{
  "n_layer": 9,
  "experts_per_token": 6,
  "moe_layers": [1, 2, 3, 4, 5, 6, 7, 8],
  "router_score": "softmax",
  "router_cosine_scale": 14.0,
  "lr_router": 0.00036,
  "tie_embeddings": false,
  "optimizer": "soap_variant",
  "seq_len": 1024,
  "steps": 2464,
  "dataset": "wikipedia_en"
}
Below are experts of layer 2 (counted from 0) of a mixture-of-experts language model. Rows are named router (the router's row for the expert), gate (a neuron's input weights, with its number), up (a neuron's input weights, with its number) and show model dimensions 56-111. Each number is 200 + 20 x the weight over its row's rms, rounded and kept within 0 to 999.
After each expert's rows: a language model's description of what the expert responds to. This comes from a sample of Wikipedia text that the model never trained on.

# expert 29
router,186,202,195,207,231,206,168,180,214,231,175,179,214,204,238,188,206,210,226,199,159,149,191,202,178,164,189,214,226,172,213,202,195,191,223,180,189,211,209,214,223,183,189,190,242,221,189,244,186,230,203,216,202,210,182,226
gate0,184,161,149,192,215,196,164,164,210,189,221,173,223,207,215,215,191,219,206,259,184,179,198,188,151,187,189,179,187,201,201,202,187,186,240,166,212,194,177,218,228,195,190,195,220,191,186,200,189,233,177,197,209,213,162,195
up0,215,244,237,201,176,208,239,230,197,210,185,219,176,198,179,184,206,180,205,147,213,224,205,217,243,204,202,211,210,207,202,197,211,212,160,236,188,205,215,177,185,220,212,207,179,209,219,202,218,168,228,201,192,179,242,198
gate1,166,207,204,200,210,194,208,187,203,185,177,134,189,177,199,216,175,218,196,205,219,188,215,221,194,164,217,170,215,202,152,232,193,205,193,212,225,215,191,217,190,213,184,194,244,197,202,214,202,193,173,178,206,205,201,181
up1,223,216,191,197,228,205,189,184,227,201,201,210,195,215,190,199,171,214,186,209,211,213,190,208,189,182,175,221,185,184,207,220,191,172,197,194,209,231,220,185,204,203,212,183,208,178,216,188,203,198,177,203,195,223,203,206
gate2,201,200,205,217,215,202,195,194,196,202,200,240,175,215,207,223,221,174,242,188,188,192,203,187,209,221,217,182,203,194,178,207,221,214,198,170,177,209,191,217,209,210,190,177,187,211,232,188,187,194,230,227,161,197,195,197
up2,203,207,196,220,218,202,202,195,181,201,206,235,174,210,211,221,220,175,242,187,191,186,205,178,207,223,213,184,213,182,177,198,220,222,202,162,173,212,181,217,208,201,182,174,192,216,228,185,189,189,215,222,171,198,197,203
gate3,224,200,175,179,227,217,198,170,220,211,181,174,204,208,191,192,197,224,193,207,207,214,189,209,197,207,185,217,224,198,182,185,192,192,209,222,217,215,201,201,183,219,214,192,211,211,234,204,197,191,200,199,218,219,177,209
up3,229,205,173,178,229,226,186,167,211,218,178,180,208,207,194,182,191,229,190,198,204,211,199,211,194,204,189,225,228,191,188,186,190,192,212,212,217,218,203,194,181,213,219,187,207,208,230,210,198,190,204,194,217,222,172,222
gate4,130,221,207,218,170,194,153,170,189,197,248,196,159,203,234,182,219,187,225,192,176,170,218,195,193,180,208,210,185,196,184,229,203,211,197,192,158,180,201,206,188,178,181,190,207,211,195,196,186,211,197,196,213,196,218,216
up4,273,190,197,180,230,206,241,226,208,211,161,213,236,189,169,219,177,218,169,200,219,233,178,199,210,227,185,193,216,201,213,158,203,207,210,193,241,218,198,191,215,212,215,220,196,189,205,205,215,182,200,211,183,201,188,179
What it handles: Opening quotation marks and parentheses before titles, names or quoted speech, as in Order "For Merit", plus country codes like USA.

# expert 5
router,195,183,204,195,208,216,185,158,224,221,156,155,201,189,218,206,210,290,220,208,208,188,202,172,198,221,195,170,213,209,187,181,203,232,195,187,200,213,188,193,201,231,173,226,206,184,217,206,189,198,219,184,175,196,223,189
gate0,226,186,188,228,180,161,231,222,222,197,186,168,179,178,201,199,194,185,186,193,244,204,222,169,209,200,200,145,203,202,186,206,186,212,208,204,205,210,221,193,222,206,181,182,191,197,214,190,178,225,234,219,221,205,212,186
up0,177,211,204,188,221,239,192,191,184,217,206,229,221,216,210,199,198,205,196,224,171,198,165,232,206,191,193,234,216,190,201,199,222,167,195,235,190,186,172,223,167,196,226,210,217,210,204,213,218,174,178,189,189,188,200,184
gate1,232,191,198,194,222,182,244,214,205,222,171,180,215,211,186,218,171,215,192,217,222,181,183,215,190,179,183,183,223,172,248,182,191,137,187,228,220,205,187,210,215,193,212,208,236,192,195,189,215,207,179,191,190,215,200,214
up1,204,238,221,189,178,188,196,190,198,230,207,211,159,210,205,171,234,188,227,202,195,222,195,188,198,191,208,234,190,219,169,194,218,264,230,186,177,201,217,161,209,207,208,210,189,214,212,205,195,241,227,216,223,224,210,160
gate2,203,220,190,194,191,174,208,223,196,175,165,143,210,172,204,195,191,213,196,206,203,213,210,199,232,165,202,184,249,188,223,169,188,211,190,186,168,193,180,236,208,241,224,234,240,197,190,234,217,205,177,163,199,194,165,175
up2,215,229,193,208,205,176,211,189,194,190,197,222,189,208,190,196,196,220,214,170,210,203,220,197,221,191,176,216,209,219,188,211,186,253,175,196,182,200,215,223,206,193,182,226,190,210,200,218,192,220,150,176,173,184,190,178
gate3,184,211,176,223,205,175,182,191,188,202,178,226,223,187,201,191,170,182,208,222,172,209,183,201,194,170,193,200,209,170,237,199,158,195,183,199,202,193,193,220,211,174,176,220,235,199,220,215,209,191,203,207,209,215,221,188
up3,220,224,223,235,230,219,192,201,230,191,232,223,187,213,211,163,200,200,208,211,179,172,205,202,179,150,196,170,201,209,232,194,231,197,190,173,214,192,207,213,210,171,232,245,192,216,185,192,210,192,208,202,200,201,212,191
gate4,215,228,215,245,205,205,191,197,209,208,201,171,150,234,244,197,197,186,182,190,211,207,200,213,212,207,210,225,177,204,220,184,241,210,198,182,208,170,212,173,158,225,248,200,171,184,224,209,202,221,187,256,187,185,211,215
up4,214,221,217,244,196,202,201,187,216,199,206,164,149,236,215,192,197,175,187,187,193,194,212,216,215,207,214,237,175,207,212,182,248,219,201,196,198,183,228,169,171,214,245,204,164,179,227,204,196,212,203,245,194,183,213,222
What it handles: Determiners and possessives opening a noun phrase, like the, his, its, plus semicolons separating items in gene-ontology lists and table headers.

# expert 54
router,178,219,233,199,225,206,206,183,214,197,223,184,197,200,223,210,203,260,210,175,183,197,220,206,191,204,167,198,203,198,184,195,202,249,192,193,189,189,175,209,198,192,161,225,222,212,213,215,213,191,247,213,194,169,207,217
gate0,198,193,213,212,182,200,215,217,219,173,173,182,205,240,232,212,164,202,203,230,211,178,192,209,214,205,183,208,216,210,189,185,214,181,192,177,207,183,223,231,187,271,173,215,212,195,193,210,229,211,204,189,233,199,192,172
up0,195,223,204,218,208,207,190,228,220,203,219,160,212,227,231,189,158,223,195,163,201,184,198,193,191,173,175,198,202,211,203,187,200,192,191,200,193,197,227,189,189,192,188,202,187,202,187,168,198,221,201,205,215,191,216,176
gate1,179,173,196,184,182,201,234,223,203,206,177,183,196,190,200,192,194,232,161,207,209,216,198,204,211,186,188,198,209,211,230,215,218,201,198,206,188,191,220,237,194,216,201,191,222,200,198,190,204,212,228,186,226,203,219,197
up1,222,190,194,184,208,186,183,185,199,218,217,202,210,164,196,205,201,188,204,194,170,191,193,202,230,214,176,218,207,195,190,195,206,181,209,203,176,184,203,196,223,181,195,204,201,212,193,207,195,228,180,205,210,184,208,212
gate2,176,161,195,211,216,209,230,214,218,199,186,239,202,213,208,227,186,190,194,242,213,189,192,214,227,195,236,182,194,205,226,197,201,211,205,189,211,175,192,194,216,208,218,204,215,211,179,233,223,204,185,201,227,205,202,153
up2,221,152,192,221,211,216,203,232,201,213,178,238,203,209,202,236,203,223,197,228,225,207,208,213,209,187,211,196,209,218,222,187,182,199,206,185,196,164,202,198,199,203,215,214,209,189,192,221,235,223,202,209,201,214,230,185
gate3,200,178,195,188,199,203,177,198,189,201,207,194,203,194,200,219,182,229,218,217,221,227,221,232,199,203,218,208,218,203,191,209,167,199,198,193,197,158,202,239,201,224,175,198,233,173,229,221,210,223,163,199,180,215,163,196
up3,185,196,210,188,208,198,146,211,153,192,202,184,252,179,203,200,221,187,194,205,196,220,238,204,200,165,191,217,207,207,191,203,190,211,187,211,203,178,214,211,193,206,165,204,227,208,207,204,206,221,191,202,206,187,197,213
gate4,213,216,210,178,180,206,187,205,183,196,217,197,174,187,179,219,175,209,182,187,168,183,178,182,218,214,202,224,181,224,205,178,182,220,219,166,205,228,212,206,218,178,204,206,223,167,207,197,192,188,230,219,230,182,212,165
up4,203,220,218,188,179,214,185,205,189,199,223,199,173,191,178,215,186,202,203,183,169,179,174,182,215,215,215,213,176,220,209,168,179,221,229,169,203,225,221,197,216,183,202,201,208,170,202,191,185,168,220,222,235,188,214,162
What it handles: The particle de in names like Vincent de Paul, place-name starts such as San, North, Los, El, and pipes in tables.

# expert 57
router,191,245,188,205,208,189,195,209,200,216,216,203,187,215,198,227,216,200,206,224,212,214,226,198,167,210,218,197,196,227,184,233,211,217,210,215,201,204,215,237,201,183,182,199,214,222,185,203,204,218,179,175,216,152,207,223
gate0,193,205,215,194,186,196,214,202,203,217,174,194,157,190,217,189,222,220,174,209,173,182,210,191,200,226,207,196,203,197,222,187,213,208,218,185,197,185,196,219,192,212,205,229,213,214,186,200,206,178,193,180,226,181,209,225
up0,201,195,180,208,204,196,194,198,196,188,223,200,241,212,183,212,175,187,218,196,227,213,185,213,196,180,191,200,200,204,178,210,190,186,180,215,198,207,198,183,211,201,191,183,190,184,211,202,200,224,206,214,174,210,193,177
gate1,221,194,175,205,198,192,225,180,228,185,184,194,191,177,226,239,182,198,192,195,188,185,169,183,174,210,165,168,210,166,204,196,166,194,194,173,212,206,162,213,202,199,206,203,230,197,235,218,200,187,207,182,188,206,171,213
up1,208,192,172,177,190,187,215,190,225,165,171,204,194,186,229,235,166,204,198,195,182,224,164,184,202,192,189,162,201,171,206,168,157,180,192,197,216,213,182,236,211,194,209,207,221,191,212,211,202,196,229,196,159,201,152,217
gate2,214,210,205,186,223,191,218,188,191,173,189,171,219,197,215,210,180,195,194,215,225,206,172,236,204,174,186,163,221,194,181,190,211,188,192,211,199,186,170,210,225,222,201,221,225,188,218,203,223,204,146,171,191,222,174,174
up2,201,220,209,172,213,201,223,196,208,200,204,187,208,192,211,214,184,192,200,195,212,179,186,218,227,179,200,188,222,199,160,171,213,186,188,213,202,215,176,204,223,213,199,208,216,190,236,210,219,240,159,180,198,220,190,182
gate3,167,219,142,224,188,197,174,209,221,182,220,194,178,194,183,185,223,212,199,208,176,190,208,196,201,182,200,201,200,194,196,211,186,161,218,213,180,179,175,216,172,199,193,190,183,249,191,196,175,210,197,195,195,192,195,207
up3,225,185,258,176,212,199,229,188,188,220,181,201,227,216,215,212,175,190,198,192,230,212,192,207,199,210,196,197,200,204,204,184,219,236,181,195,214,224,230,177,225,202,204,215,213,145,199,207,222,182,207,194,202,216,210,195
gate4,193,185,167,243,189,188,231,203,216,189,199,160,217,189,233,214,193,198,198,174,168,169,182,206,210,180,205,222,226,200,193,198,206,187,206,197,181,218,184,176,197,246,179,210,219,188,236,219,161,200,190,205,176,222,218,186
up4,199,180,171,252,194,191,235,214,209,195,202,176,197,192,219,208,177,194,194,175,173,163,191,208,207,180,217,225,224,210,200,193,212,193,207,207,190,206,182,199,204,249,171,211,219,195,242,208,159,211,183,200,185,195,217,198
What it handles: Prepositions, years and labels in infoboxes, taxonomy and geographic stubs, such as species of, Location in, Born 1895, Genus, near.

# expert 24
router,225,222,159,216,230,222,188,231,229,192,205,219,220,186,226,215,161,248,192,178,210,226,227,205,185,196,216,204,213,198,147,208,197,199,227,187,239,212,231,208,171,186,197,186,196,236,211,201,173,192,211,193,206,205,208,211
gate0,205,169,194,186,170,195,234,218,224,205,175,202,212,159,208,221,195,189,180,207,190,191,167,191,194,179,184,172,208,211,219,197,195,175,218,219,197,168,153,223,190,214,193,231,235,196,222,215,230,223,200,178,202,191,186,190
up0,163,166,194,165,197,174,202,235,197,196,173,193,188,183,207,238,195,180,207,188,164,200,179,224,213,221,205,200,216,220,228,221,216,187,199,208,195,187,181,183,197,190,227,218,223,183,213,208,229,241,206,183,200,204,193,200
gate1,194,177,194,204,226,197,232,218,183,185,191,192,197,195,221,242,194,209,158,202,232,207,190,209,216,153,191,141,194,224,201,198,181,202,195,219,184,204,169,194,233,187,186,188,215,188,196,211,208,223,190,193,178,208,193,204
up1,177,210,158,193,238,192,218,205,190,202,192,190,207,215,210,245,178,199,168,211,203,188,197,201,184,193,211,141,216,187,208,187,182,220,169,213,222,189,203,183,257,176,190,206,213,191,199,204,219,239,192,203,194,200,181,217
gate2,177,183,196,205,185,211,197,181,189,198,197,216,210,206,213,209,157,223,203,227,188,191,182,208,219,178,197,178,223,199,218,188,195,185,209,224,220,145,179,212,211,240,191,222,216,180,207,195,197,183,191,185,169,200,182,184
up2,199,224,197,186,218,212,168,220,200,199,164,178,198,176,189,212,193,211,177,196,222,226,178,184,179,175,210,192,213,247,178,190,175,212,188,219,203,173,181,163,194,197,180,201,219,199,206,200,193,210,198,204,196,166,191,181
gate3,224,192,223,231,172,198,201,169,202,202,236,142,218,185,245,205,206,235,200,184,237,210,210,217,159,187,210,212,217,186,187,229,187,212,220,211,224,209,179,209,199,192,204,207,183,225,218,208,207,205,242,191,205,198,206,134
up3,184,206,179,175,221,206,210,226,197,199,162,257,177,207,166,201,193,154,197,220,158,183,184,183,249,213,188,189,181,225,226,169,210,182,178,183,179,187,225,196,198,209,198,191,221,174,191,188,200,193,155,200,197,199,199,272
gate4,193,181,166,188,214,193,214,208,203,190,142,210,198,170,199,192,177,199,186,197,195,231,186,167,227,193,183,184,200,201,232,224,180,165,236,237,206,169,182,188,226,203,220,217,216,207,183,188,213,200,203,182,212,198,202,201
up4,162,198,213,225,196,193,217,182,169,187,158,193,226,185,167,197,185,199,219,181,194,220,219,200,227,178,184,174,186,174,202,201,193,168,227,208,188,180,199,201,248,235,223,217,235,177,202,190,207,196,218,239,181,198,241,168
What it handles: The word right after the, is or was, such as largest, first, species, principal, and that after verbs like estimated or believed.